config = dict(
    num_hidden_layers=8,
    d_shared_expert=0,
    moe_layers=[0, 2, 4, 6],
    routed_scale=1.0,
    balance_loss=0.00185,
    balance_bias=True,
    router_z_loss=0.0001,
    n_groups=8,
    init_std_router=0.0254,
    norm='rmsnorm',
    tie_word_embeddings=False,
    max_grad_norm=2.0,
    batch_tokens=[32768, 65536, 98304],
    max_seq_len=256,
    dataset='wikipedia_en',
)
Below are experts of layer 4 (counted from 0) of a mixture-of-experts language model. Rows are named router (the router's row for the expert), gate (a neuron's input weights, with its number), up (a neuron's input weights, with its number), down (a neuron's output weights, with its number) and show model dimensions 128-255. Each number is 500 + 50 x the weight over its row's rms, rounded and kept within 0 to 999. Numbers have three digits each.
After each expert's rows: "mostly gets" lists some tokens that are sent to it at least half of the time; "raises" lists some tokens whose logits its average output raises strongly, later layers aside. This comes from a sample of Wikipedia text that the model never trained on.

# expert 11
router:519547468519478493489614524480568503523463459502486519487535560447481565524472446630470491482523542568514528489542517447585523536541491470526514466492556454542411438484437562460466501448498541508514571535518549533414588501537556502520488572558489529416376492497495497548546542390519505445541479564457486486421440584570523479374507551570465454517630546615639497452520488636616516459538
gate0:437553412449485496450564532536554522525448506489395510572566475469437542506538497477466506445464525523473466495444524381442558518474504414523366546561513537502489419524529494525555524602460462532502462483449530516525474470473535491457473527436488488481475428450480519431409493451434473466438432459525552488509393538547510418523395380523540406561435481463400556421456575557398506426615
up0:504492468428475432461447603531511498476483560522499545471542438511486501454496447440520566521464643507433558497478605490424478501506420501560515523480487524326543490407463526513463560524496433514429563542534474487471460512458489546478434527486430490463454468640556521506498451567477508572494455577474540458453525541523475583481512336351465475422507510445517484498486535548482638506551
down0:516488478515533541449478482566450514514478558539575540525475479508514577535540501509544563470457451489553478427550458552473580510599500501568481647467502505515491486451547533521424525539571458506508513492497438410550445450479557579438427537501538502443525444503494561463628617452442471525562462503585587449553572483474528428602437438560501526564534531440549496474522482485458548538401
gate1:513567495514536515508491520529446423517458468431495535520504501488373440586511503513486543533544497465479487576470461556498445534480380580491480491516514542413512552469459488473569511402493420471524468483595591437392532445592541434499478582432615427396545468492389473510345547540581530549459491462464416510488403579394530554371454428419474529575475476511466493470467503500561546480481
up1:441502548464589529516517452418529474447544530498405495458507470513496467552543568503491517616545565501578565551479395557531576489646448553498477469516487450488530469504485561509477480520413461476550511477525468584522574428492516509531487495506529474473501519500494555519479537518514456471556484521632518520523434471560524510455474488437594579494515510516548448502563456560470510441559
down1:445441443538597510504377558472509325554530506498416564518539599511525467460417488521447478482510490517422495476562564516470497425543465542523517490520574456497475441582506478569542501516569429510534504497517524507428500470464568459564390417464572528580446458496485475575490510551397498534484484488595454522499443528495475537442538534423490501621541488569471554522531519446470452478471
gate2:470539461423625489569577513510428441461543412637474500459473550493464492515554536484515492504459460404533561541490510455436483548526551446499488500496478526572484502469526555517474532534394504546467487485469592450489512542605546487530584485510465563523566455509443393539553584538453426430481460489569540613499465492596503548413532422507493486525452459525471533509486529629495578504575
up2:478452466549546507504420564603549483513432599411508502463397521536525507497515426541527465574505490519515530548561519524456454500545483472574448478536456522477510470505554489454539456475552559552496522546485424464585490592505517510466505571459528542533466516547514492462422532497566454407505581535520377492528481540518497508451460565498469525516524579539529440535594485511584486465470
down2:587482388453480459490390524492467496483392494495471462468449507471433459600479495451479525443483435466437549608455503536455497424446488590537502514470543471523504647576483488519465488491487521533518505514467415492523570508473474481517539548551459492572535494583474512438446536568612380456484615487498508580531505476479546527453523513484585566512591410428440485507489547416432496450504
gate3:466524527484397415509655519491519567471448492477502474545519526522448472472494485448547492570520541419524466520544527507500494524491524589555507415474510497463537420528457547541412457486465496495557441544483489541501551498577551429415482396561463529489496427583556390472495433482506493543586554516481522499451530570545563561458502508419473545537562643411544469488563493492511505394564
up3:479552534524554460448571425454419425539538498483548565492521641382536533459572470544402428507463526536549534526515451465532529536411536571489511446512360467455494442573447556559515542600467480441522510474487524520510429502485468523519522448469454555468472551370489479429537462499453497479562490569539582533515485558418447537570479501439526554558578412480570463565500493549467574424483
down3:512425484496580463562548565495522538618498478541497489485469449496540521483539547509458498458481450557607438505447580458518427544511447485452531576407562545554540502528534460402508510542500482454483450459429426447558388536524495494550480607449515545505526514436490499437459505439446592464441491383571546386498484509465478520559539477433575613513373478546488479445494552461525522520561
gate4:511490599525451445562487559462402564572471521484418453579533484502451544456429497514573467622573444433483463479453472558463500562472434444525514548472536466424595464438471576505484511637484479461500516491502542444517543464449432500481494503351604464489613432541532458512411426430443419559531464426554484501458471520493487524512504495577563452538531541557580495453555440483521549495551
up4:556553555483458532434422553502564552493449471444569491428472490420396515469418529458447486588502496478347519429531447509525495571454490456419472520492508490474396540485433491558582532460496542551465495541497511469533493503536518478531489465510512606510492473500514452469458520478509545467445477459543597488482499558473578563505521461460465477539448527533431475464484551510490526560538
down4:511522534540459586473496518612493491563505418518476406331460531473545488444595556448453479491543492438560536509482439450508494391496442484492521497532538516501440594482586483561471531517445491420639464484524480442465498530480553630503484503549551395536451645499510504405483452544509489462471472519437456507518602518494490415598494599559410433494595482555513472458415467528514477518560
gate5:450526534459440419550399471443416420423429536436499425579528482360547488513528567520544433569516491525530472521525555493475449450479499518550519457499447539460445514514544487420442509537452579485475469586486426494556518524521529484431494446542505519587525548510585522538479447473522420486502388476517495480479553417516505434477465515614430524484529506549475430492540568622489550493575
up5:503499538415473499512487448471440418405531527542586513467492446521526590487593498578507600504566524363500502539440489567486458413447525488506546452562577561543490498582427486476463530464480502468608457512465433464490508492598481470432537548576465476541518359521501471600525473574484541460456516508572572553506508552590495564438507382533429522500458493555468578552529482508480409516505
down5:556459457485429521507571504518430447484583533549484462483487496578517577469510530494456526493451502540460535436476487489469485500538525573468490484478479475565500555488525444493458406540451508485567473701501497410560510556453577527470481520572567524434552472411538524547507525442595501501475477427559431443543472481487516431477535548469516376430486451502602517615542463468589410573447
mostly gets: " used", " use", " support", " built", " published", " written"
raises: " at", " outside", " to", " and", " for", " across"

# expert 10
router:516541537597407454478547614544492430404458478443423476454480434506438481504441455562563473458600511467464497503579485449489547550532456479419454488448596445489403548427465593552393471508470510585489537482492512484497514492428540539452465485524507527458405454501512462536424527458520507508604541522430547460418501527582508494446468505494483454466503598565562491469449548548457484507597
gate0:548530351550363523511405455475453435492492460477462487449463473537488467508431473400483475447518442501538534440423549529553501448547461514485456575620622493521591463431526502451470510556419471523561468556507535491399498493514476512506535444438416459498541451435526466593541562512440644505482573575499615464531589508598519523508570549488511589479539459511533505573547530404554537515495
up0:612596477628550492501495493461525488449488430434550475504448437523491540468405471559480582406510472503503501517521482453527478449503470527571478516523511442478575537511508532434490533435401507534564486540506490556456500408471596547465487471577529474538556503501483490514654599466429516552515489429498456465531531494528539518563502477518431556462491480557485572506586501493561496562502
down0:472514462487553466492440496454452539498488450598522433543517478573563562511528505538428505500412537559552498504449500434499530498397445480495481461540455569534607437466486503494522521481510449431494464451495490550427548528524606539480491509421480558547460455501535484592482511513615584516495505441522478522399520483488509539563535502685486537465480479468559517529570577505458535512470
gate1:529444524415430483503612443468527521568393515568535496367441506535453504491398544553520493547539427590564590489464472536514539492547517455475483453522426403582480547575504471514529530498433503579547526559567500531443491567463409436436546539422512496479547440465397440492443511519486557495521507492539545447535580581465499556470528492500536525495557532524569502488462435483502462474498
up1:443475438498500511570415563453515534478568494499549537502439453508539540441439480564510510483529448592466475485467534511518609473537450516596490508450583461551535468492558584427559494579472435561503526440488549495415462487516461432557591528501550481553518439501509503461482498442517445605548501468451494482505586426537463524535464492492517489543498576444539522480592509459475469505451
down1:459574555543483497551517507486506430462518485427497547511511431520502525512523529450555460543559539466396426418457524431584521530475539502558541480529533563558398444492513530581490540461460450494563473399459508487474549450505475549516431413528557465674533478511467501514462527512505469557566523498485480503460623579541448548536441476512534476513609518535546438455517640541466469420469
gate2:564508467515576593511454373459449562511426468570571434362496540504465513478570567478627511454561447493546564459436483418472469515505564497473568523537536585505395371546494446449512523471478470464438582506462553558601515459488358563474528529511493572501559542403457509466475565526477542479538471451514534544521433568479475504536511511453475615467498559419520479472444547451539449482473
up2:419618503531451518373461540481544532443486496435496460490527561515564500492447491557565538491466453552496493537548434529623463495406477506458551484547449534508518557470544543541531516516517488529516467484531478520423508472434543498503481409462610478493427454533482441505514468464562508476486490429476448520434497569552510562567469513537487466556506435462474442465449510404501515543412
down2:475494486444510424424422466559389484465479550459447421537475581450515494512456525537504513433521463558505497518457515560507455482468513482425471475549419546443463466544500541495522532468504437495435531569496523543465564481472539443514537478443537515602398424553478560416565483534504405497423381459494506498440484421590486489483445517473484533586488597507486510496457562501489571480539
gate3:519623496499433497366612566465499396472581515494455503551484493534462516516465481539577470526504408432511464561468425560464526494451504491424517509484451526510489441546506494469326483528496466463471473516492456502576524494521425610519499471507484536532416584396536433600618462518483527501566448541514419558505430557513390549484537501478465523438523562570559528440479537563458482494514
up3:569399575511501438420470478415485483578497538508425513512553498429529509563509558499468525507492478491448476536542402473424479464514492574536584441550498523543423485480564464561418514522517409503453536551509502551471480529402567485516458569615518568487513438537520509516492481368544483478497509438510543348548455429418424543524514453472575443501422448383530507437497543442529367575418
down3:500482472480572568506398429537480478544425511453494519429470474402447468512509540465485508512555504501511525513563608515537367443452493586472416414543554510561522625491375566437586581442561535470424558428446616586509546463472507485505478543499481428540385513483503522483495529520512513555431507512493521465485538458419464561465472562552544569540551538552447530511486502555599467556534
gate4:399474499547503575654432536441568494459606490517599521510545461562422462394409509480427472543564503527474471488455539533539447529443419495454435457490462461445466480477586440527549489474588493521462493577528496385478532442514496400451459442413602576474510521409523516479414563473552581500447517469508518595577479427540498540545442416518466501587475511451375531445497542442443521537492
up4:502483395536522492543566494547500523467476547569529468399591555412542564555567447443499572590470491489506440512465484530493480471453397522542438452526450504461507494493472558400465431499497549438473460510494475519487485425555519490453446499580440473395524474457508452521494481459486387475449521526612444462575519472351484451547493427477407422407451462494489479583442559521623529464520
down4:516487508554513607507482512496559568467547455515520421551523456579522487485437459436534509401560460577503441535482555509491503524463458455478501532507359497567520438551591521474500546550446549465536558542535558398466514467575463502506543490534657489399568500448438476563440470477515574480461566503435549478455515558484541464537390507473441454568484497459400515532496506576538629463466
gate5:602453504471464492459494522447540584474509534436501469450432489501503403514517571515568469479503524540385579438505480522519456506505599580447502468463480537500469445519493545524494475529454481460551459470530560591573456532560469467588445488550538520513486496517488500474518446508528578559413526448633491524547491454453537533492525476517525459489452430507509505448493514484577491531457
up5:478501568500497463488525521527509547508591489542494528561576497477539498521566480527488436586521499484446413503451548461577534457466542491536528468422569517516449449581560511551535529425488441522490468534342577541574528555415490435490541525481538509529501487551481481562437479486426573533492555477418469411530474484510480481552503414473512580518511445512541488452496498531588505507537
down5:407419499499561496494500398456454416500580519514502451667506504489508473512475445521458452493485502501467488537505477554483460540441538429528558498447460506506476441399522447533545522387418572491568428449538509496612462517499526523431395544565459493493497407494487481484504362509508546524501471573478487473570482507495464453527496559468546519436526527389447565492445535453446523538448
mostly gets: "\".", ".\"", " million", "$", " $", "000"
raises: "\n", " He", " However", " His", " In", " Despite"

# expert 15
router:536398463453510476556531506478469526376556494472495455426489482467443475491386488481525476470476545447523575437516510526492579591526527394566468479557578493524417423413495433460528457444575505529484465544475550496568465506515464484434550542480527544491493520386411422474426585486571559443533533535565529490443427533508483400440473577489451497510542555539562397463500474489584542417551
gate0:487559460484426529520486472490537544542523444454501465472539494486490465517569559430394527511467412422481494564467543569522490528525526440520551540509507452458500499494443419533521571523486580569502556574560491470443439438508476437455551422518494462505485476522507482466539538491415486522482539553540563520468501498431473576498536595390492434550507520430533549481487507536524519520597
up0:555543579536498426484474445512507448525554433475473573377508492479522504466424555415490387464559466544444472434419488469608477451497406526493565420465467393468538475483532585418534537503516465521516583449493542527475482518524502506402518435482469554541569520556570485552508467554393535462489542457472445489501484535481566534451539467380445444503479469413491481407450538503484398504482
down0:573525483499507487511507510452443613532494555460474456419505517445481540448571499395551495530492541520506388550520535378539472539479450563503531503465508422535490467517561477606495541479457398526513477463511491452576572502536416471401516552489461476509438496517649472471505541584485461443547480510482611448488491460494495525465512517511482460451532524614441484449477498440586428542580
gate1:402524511563566597473451541560473546518532480542496493478544600558548440523424542518519421503432419567466534640479475541516388458603510538440571486405530497545468427474488487505531480453517543497469457453449444485472488480505541459564537517468518551441516541484452605534526483518523542468426461572512511502473512598444507531575501485510444503457544424510494551567476442430495439502399
up1:427446464442516548575527550463487538540422432533503492466566521544644470370461521512419522484544537494481511547527554521505490531528401481454570484462477431462448433550519443503491400511511552482483411530421638456472479458491525482495543546513479515489583477419505545503489507448508536563528473542479532544542555433478497545568596589441615485484573588509581500497454534617481548481442
down1:511542546557436575526431489475474485478525539588578454598622500506553514520501509547542428579445529553508484557466532520481501543417558486577571531436493590444472529484472561481396554501475500556553502522530540447553586611491534433542428553534562491487575355535462588508477535485476428463466513511566427520439438455502564552435481485509488498445472523582462558526433529539519535486482
gate2:550463454508493472518518527452490473548533528545477418481530491463548477480459518481559480499416466569565522554500468419502535530422535419470418505511451466506617491455502590485410494479505531459490550558508474509527397590407389461448535514484456394455439584512549488471484589495500379474526494549481560478511485526554556491472531476458530467520545375435536443491508512450586534459537
up2:583555453586563516489570539438466508469434476591480545532497579534425435448533449499525507431519580559422540559476530463519446442491445569507467493483498518576535440563549498493432441470475521464427511542529527447451550575474479531449420459473495446416490555441544476484543525451538472556531508472396495491454497416436502438524444538512585523560500425424563493507424494541605526578507
down2:519485471582489473515484480594458436560435481497471627513440514574441437427478538503431497517512460512458437478461523426400521456501533495564557438472494468444568594513508473637446430560548454441563531437527533509499452512497461448577601528473592590461524407496412473523477528475550448492570486453503507538512471461566512466490486498478493480475469523454483583535556469431534481508506
gate3:484400436506494467516437383385481480584455482570447575434537440497593534476384508496481365524422508509496525489379473446532565468460486504516483492418465464535499555436481450449562414507473391499585503456552377509482474542530437581553555481510521492473487447511545478481501481527512532494445489513419464507445414452485469576513386453442488520416527316540442423413485467515511407487547
up3:452562515542589440455459455549521538483500546454465430434588475483490455452503461520556486607467545383528507450501508488542499421544531574536596503575514613506567550507537436509484468500523513488463522480488479552564490492466554532492485636453597518528416563457538446529493392486497584615491498375433541447401517418462538541499572499527471450680472524463517577519473464522487510516565
down3:469519430603553599504469468413599466462477398452467569491484475453530466459468517467484468498465444497528534499530489534493515530501567414528530456549391490598519516511396440515451499517464452534467464529509509503463519587494452472398483548511489564497481447552541534584495475506463574474450487536419497602551489463437476460486473489516548539489488551478490572487558504534527491518521
gate4:521534540480512475527516429443554574462497577505487496527541454533582558545463525517498428502546514395451562559519541477583449497601464541527510499518439418503453488462537541568502413488430470462441623541495509451497574410515485460563595509376460537484469552548552421568431583534479513473502516528510418475486487493470456523443543472566456498540534542515536457557463512495502476461455
up4:499528477447517393531474446593448613518470570559504530406440496513469561536397499583514539469438523615446565478466522483489532492554449415500491594507467602484478454508563420494515503508433443543479476499430451561468550487470400561465428520441523571489445558476514470495445519470442487488413558571495522451594575537409527517464457507500461453430465509508465490495572494458532604468553
down4:493542509465532605600499461535447563532483463538512543578528478463516554584454525566435501441454519573550425396524527483480489535506509441491533582564544525423543562501525396410511446565442450438476514476464540460495551505433572497495559504554539493522507540487367548440436592515515477386556496558497428569514469489627609539467427533535465487505430483496534411537502484464445468444528
gate5:473462514514538504536560553344480475448580470584471494385461490470546453372470496488541509517501449451492531587558523497557542489461520525491526526506450445530550461494508570503496506544451507603464550466461548425490447529556508418483586533442461425524453462525532453569532514480466460514554510586556485481524455503518606520533572454572447505532528423459486525500520464427493468505541
up5:553510439518499484451551479411464547502507448516540502426416454601572481608499554466451530401490452500495429581419452446498470538552538423551543556487450497454524537446481583496519485404502461456582552525446538445495443474489464500426508445514430551499482468492519382520542517489504601468491446480486519465534523431438492596527512358596487511558539443422552545440597513510499506528557
down5:423522509419471412531414573520501477464508509475516450461470498495476484469468530447519386497435502534542492532468419484474443501347459510541482594441462626478547504337491557487516479470588472620530465469476504472451503483538429569527558449509541497545571532531387429556463425467524549414478450566487456451520528501491450511449634498525578477586614557423509478536429561577540469410437
mostly gets: " are", " were", " ==", " has", " is", " was"
raises: "\n", "\n\n", "====", "==="

# expert 5
router:500523540463456488501647485488509539477449500508431516498484492430476540566446386658529446466484569558515531503554462498516559543564523498496463438486608503447469497459457488454447529527469490521582501534411484500508554458435586507526565512555494530488420504450501391516476557435572523426521493554379395401448475495589522452461497459499554505538663547517599499529538521639631475493539
gate0:463511501527590382447510464448491488557525413540471419583550485605482461489599397447550530556422540535595558431467420527527615425560578427556544516563524426453495381482471561534605497480467535496493485500512527441509548468386513581428427471538579477492437503521606513430516517455544412439486528514482475470463529470488540410409500437535493458444482504493563502467507510459461497543539
up0:486449610594492516543503457464499583590466546443443589539534581509449408515582357557477580537508513512487502478518396508513479521431501521507434490514525535499451524506432487573442479572499482465594460456447528473520468549522556566536518492481532465557580567458470469531450593418498500536492401426529435457477381546505577517523535459565514497541614523591459424591483509544494446466594
down0:481450513503471560587469505543468571501543488552495499453417476493543479593491526481465479474493516430538465532478530520536453541509452513461452451500487514529457439546530459497387415504462446526538405550416455544524552503496499470598508499531374549488541529507495504537428494442515614537465532470533418514501455422417580471482513489478515536593583493535436510612457573430516505493545
gate1:464553473477471540439562468509522529445376447510552554530520489475477449451439486613510593453483469492436490526453456534490604529489406486519457454548421553529453532502406475510580493576421444527524563585486457490563502523581408551450504467454468438485456525562494509591447535526465534539409539557487519426367548482527571409486424543471479598508440505581507490506541438465533507442481
up1:513510494508341471421463451498424405541433560452515602541456475485422438533402463536520482413502593547489532443495547504542565449455504532429498460526442542501468477499405447400497545480516497540509481577437437482551482522538484523500436436527535427462548436518420526552469487527479493513521514556466384478517572504485530469509551562465484527522510455494420555443452421541545501508470
down1:491566458499576560511484520532534487538521574557559606458476510457506477418473498538559530417538462520493533502499462565540496557581514455469516457573474533533475442552506579550532468516422399493521554466534558536452568483519415527480575489477515483480568537548440558499424539538482478499427496502568461489434543472545586447521605468545550471583457457452471451554470459521462514567431
gate2:559558633487504461433442415541543490577510365442440568502447505479531442502560520569488549580475499476491467603424417450529499514535546597450425523520567502485523449461475474521443503528515480578495493484510390480455436468538518554493520447525542600429509426504545421577509547453537567560567517488474466390468490506540483542547441543528492446595543505517446428437548428417525504543511
up2:464500512531517497569489531440581581528555605558435559515573607496489517441454514479542458474533528503567469536496450436460501416555501574501595478606481533514533469501539515554560504404530502461441436549612547579510565582502501427456474553507479496445508482524533462535490425558420500572494586542531582553499544518529426467508482501531417592517568572579526418462522561550482515465502
down2:507483489527477438499385488526438476436414578510544560529430487438568483518563501459465433559529551541510443529475596560526409467562581399404529425498444512561559529489487542541487501458443469484504491514536493404467485488513574456490472426523528500607528598414434554472523553468549617531481510412492463519481585501492513511519597534477528438501555427510554480474461540477483527604481
gate3:460412485638581593448522479476533525507483623470469476542440414566443576493446515399558583445513470435479539507551497460567511434473444537534484429545538513480543504438561486505290473456494435524518516417538577476559573584546479542465514494447541501447445526470530523513525532483539517525584488560516510537413450426454495536535430482474563468499491477519479481490494445478472474546592
up3:528508510503457512479543522566489514466487478517427397489499505507398463596406439473441419474475471518471467534514499501433505506555501611546454580430422545368529584476515434515398410524486469488520546416490619511564393476472536585452470492419441536467401536411476485460439522504449502533406535520437504533477419508528560520450486557471530479478457493519508441538540516491569446517495
down3:433449506422468524517489513572487493562514542470569514398519629477469472407521449475581500445507469567482530476450472395572428476505532415480484572580492498486535494498552528502517473571474463516522572591458518490532416402485524460510508509510589448502505494403549542421434465468558542629474572511474440474513562493520482459491615593568561491483450479525502486538503490589503542421469
gate4:469515511516534452500499462558524511518378369521527456547528513494469563475555509585562407473551502542474547553519427482518451434469495516465563432492478500510447517540505488492562582578498492435504634441508440453488565514497414599546551494576534540485468426540540504551523526488457537483544508560417511462503463553535560600614488481564494486525457456509579426502567549538584556545456
up4:521502600496594527432448472417521472522562493470519412536499479542523470504588480522468525472498479588537543454522566533506491461552565511475592572380522470457455501495485496491438463444528473481482545546525504550418535521538505610503493448406484521493518508456570476473554411443559542479492485532520514545472496415488518474555535592398481436456439604492453481521502453500550471574517
down4:516491491454485501522446422472483448493457354481559501420492442420472536513500501543510559510522505487452549556490549514455490504521446493575447470441378455507468388572515605453487490542477454441466575452540526497414441520417485400503465535513479459452469483509570524558520516518485471495540554553521540455546537526384519510440485468541482528373427462527468549495589550545554479460563
gate5:450565531471500530488597488460397571489447545400553504532466515547434610455484429510493525461501492588509501497492408471534491522615499485542484494550528480427415527564496457586594511489469535471507522543562527580539493505430444578395522393460427459550493482465547507573525494477490432453463478410428390486492519531499519552451509518455509502527501534477512566537528435511491496510512
up5:469510465539479570563406524526572349430530613482559503470517526499471458440442549440515421477543401492555475510547502554558455447494487515510536596558470538430498526499511508451492563448527451451458520451570356493551515517570437456467534492513508496473463454576518478590520542513528572581524530502521490458481602456456609558443525502476487508405524442488527451515523556555412509469535
down5:488562470527441414461481454500556464447494371474384534559391498499524486458503573542528482481480493524482502509466477456519526591562427530495453541483533480507494505447375500559569536566497581482469527516513465548519431511498601582516512451490427475468485597517423478408503492444598491515513559446389622485509616535580478499451498477512455542430442535466497553547470558524588505496418
mostly gets: " album", " film", " government", " player", " RAF", " world"
raises: " and", " as", ",", " with"

# expert 6
router:540444459543525528475515526416357536418482451536521446447546490401508526492465454495480483466445555514457607525536554509553540584443502502451460458484620451495592499570419519561521520468552449504473451512472542422518572483442585525434552617566493501435474493493478447447460551439508582517511499535406556517519498521638589443457407558462549429513541555430576608502584435502498528444552
gate0:429486508520501535489567488517502455485494470480453562469474532530511472510464540526445452512440489490512446509548492426439436522475369459480475576486513497443507470571526505513499600595483513455497526545479448412550447522525535493442604426460461537416462431513568556528519546519476503501501493530417531498544499593557610455519498534509564566498425497503569575568426481461579465433427
up0:520577384511402464514516486511539462495448463447466415454490537455508526525512422420472594492490521501533590615521458501396507546537501477425495579518523505490495513511487452486436498436532503513421484526528608539493536583535513449463441495501549559439407484429484421517487460493571557487493506540553582428540436493544513436450509498494585579537560482464530544428525507524453423557442
down0:465445497594474534532491473486489418503480494567521438532443523415444489473477494492532517376527447490474425497560567490512512477473477446558476545486454476337491559494456577395489578465451490531507484584599577578557478586526444605600625526493489555470485542532497439434486410537481459539454498544446612517513423539529509452576368514494537486513558466551478521447436518466504504423433
gate1:511465545489468477568512559518461529474462457498519490491448482419617470394489464481495565522418461493512516506421433539448473444523495508449469493455442494554466452491594579503510542484509565430528492456586550468460434517442510594532476490474452500455427515465554485492500514477576504519497502553473407485478552408529435498409482570532503478571499441523356412512475485482529519493466
up1:540428437479581526495459480458475458513525456562528534494463495489440471519388571552570548553435602461459471429506465463315497473479485565509438542513526502473424527597508529627527401531491454481553508605402559454413544519376454503573467372522541489541547464517477545490448533564429580524517457502492474476496429531465476437492463516471443504538517382527512487476450534524370509486582
down1:475474482554502452457539494455441536558570549599467571570459554407539561581504500485502568546473445515518435583470452572489470549522457432521533513437514520539529486503480509472593492580457497532525458526546461438515504452448515490410463454451484552463504497513484437516589494536612457513379560557480562485574462459523561434516500509535609511531575568592503500455485537536557562530447
gate2:411508445422446505608514455558518516426488424549509539409504370502464543524505393439491581557496455548483574492530505481505493479567477517564572522458537486456473428461529578506419405485508517497550587491437555497527466518464454523442524550471527470510437542465484512526428490452555566568460419461438560502519378530554569573509461608467431530447402468538520417514571465468556562524517
up2:505516474470438418514391544484588484559507461445444466559488519472519465491486482402512559437513542509570482555532531431496515530491539514504495489570522402408580479488538526522550560533551498505461522578537533489490554424599511598511478560440417512544517375466426472569527449454425486481427553528508470452507500414491490487460553444474457441569504529466408530480500459480533439552482
down2:558635457477579541512429541509480484489536477500538593434424565485450531443496539587512533533538523570501500479509488510499543561544393481429418400535551534469507549497400564413515481484548517527426418566436505567559443516533529480402580491522510499481461406451520436457456498476533516522611486531525480513587494483529577511571549577478588521512529529463484539457511515480482496487520
gate3:608570522529513472431449556491462590546483564464443537528499472519446450472464497440443504486519484417559622459406498475481514494477404448487580464488534502561371558544518554452487545504558472505467465589545437440449535529461426483523518455532471531412426450508426315543573641615518477470452502516487577412494494514500513505464442519509486556492486461418416524546541565478531600497493
up3:413455547525553459508584517557472477502557499517567537444466537512517448498424475464430536478527501522441592469635463536444458434564539545492544551624556452463428416511470508410450553458446493488505518545467540492547417528554530399616530495467532478510485532458585566565590516460532474483505520504494634506427478453545504414518536442485538442425431483527544529509550459394485480511604
down3:542578448450555545497418431459552473440486573469482510513438489516486454557513539494532579474506502507425525610500468546466493504455491467486478486489438491462414526507510513548550530514537472600483517517494541525518412527484536641531534480524447526463503534509397452368479462499471493468494450525464536569397519500461564469430511461460464541518556403440431485493492563523534485494469
gate4:520524500481473516403532546456487436517514474560488451547433467489482541526464430493516519408566581490496483488558557571474472550442551522531530497600480493604442540484562427574477522518572455466458516545470464485478478375482508531416579467595446529416529569486480549561500496499528483516577531522493460502473411527508527553493574480531508491482557473509526441436546593548576490458495
up4:498501497576417513561454506508434554502509483465484527513511537524549477361567484574544433536462448507435422486492434414525505408484476550461454388477543432487540468471504521543453429438486555515534529500600544507458509538466520430533475451404495527485462472582550531534510422535507488440450479462351457590605499466515474466487466589391513475484561549542534462514496519507518505486492
down4:491507410463445575475597513549536515533575495532511538450514472447468439492504523386475419500488491482597598526525551494586429591487456499502517510518449462504436444525527567461542522461533466507507536535519477463423456547568492493530600504356469563431588526475484512406486509493453472501547573510498535478366450555506485493592581477461497483467508398525457536551527564601615496401507
gate5:492606554447440566444482429509504560479428493555479564577467491557493532450519423461399577536582501562522436548454413549556537527473530527502524541519478515462465499538618574515544479493447413461487445527465596542442369496557511484581595515413488516532473374447556515488516527480578573474492488541486532471491571532588618560455524489564534471449503548634493432450462456528515567482468
up5:441529537516408492490514462515488565510488503396540501509374469440470516447534438589537526485515456511451526479563543464506499534606642580523502554542548487483521483517400509528480435472493549546497468379442541526497456436460547468439524583535546532557538529543555589532470472495445529552424503493488498521490522460546522484571464514528487518430460514443484481514486600481595486525492
down5:550528517450533485550614567455534456500461498573436514484526588479499490525581437439469444509477569498538434533497442522474442514411407429557562490488512482497490450466538521464400520389569535470520520518501465471555521406531562453543481472549522430518506475454559478526510520461565635448526483502536545505500561506490529487522483413534509524460415500540492529517499430580470462563546
mostly gets: "==", "===", " ==", " two", " three", "\n"
raises: "Personal", "The", "====", "History", "|---|---|", "=="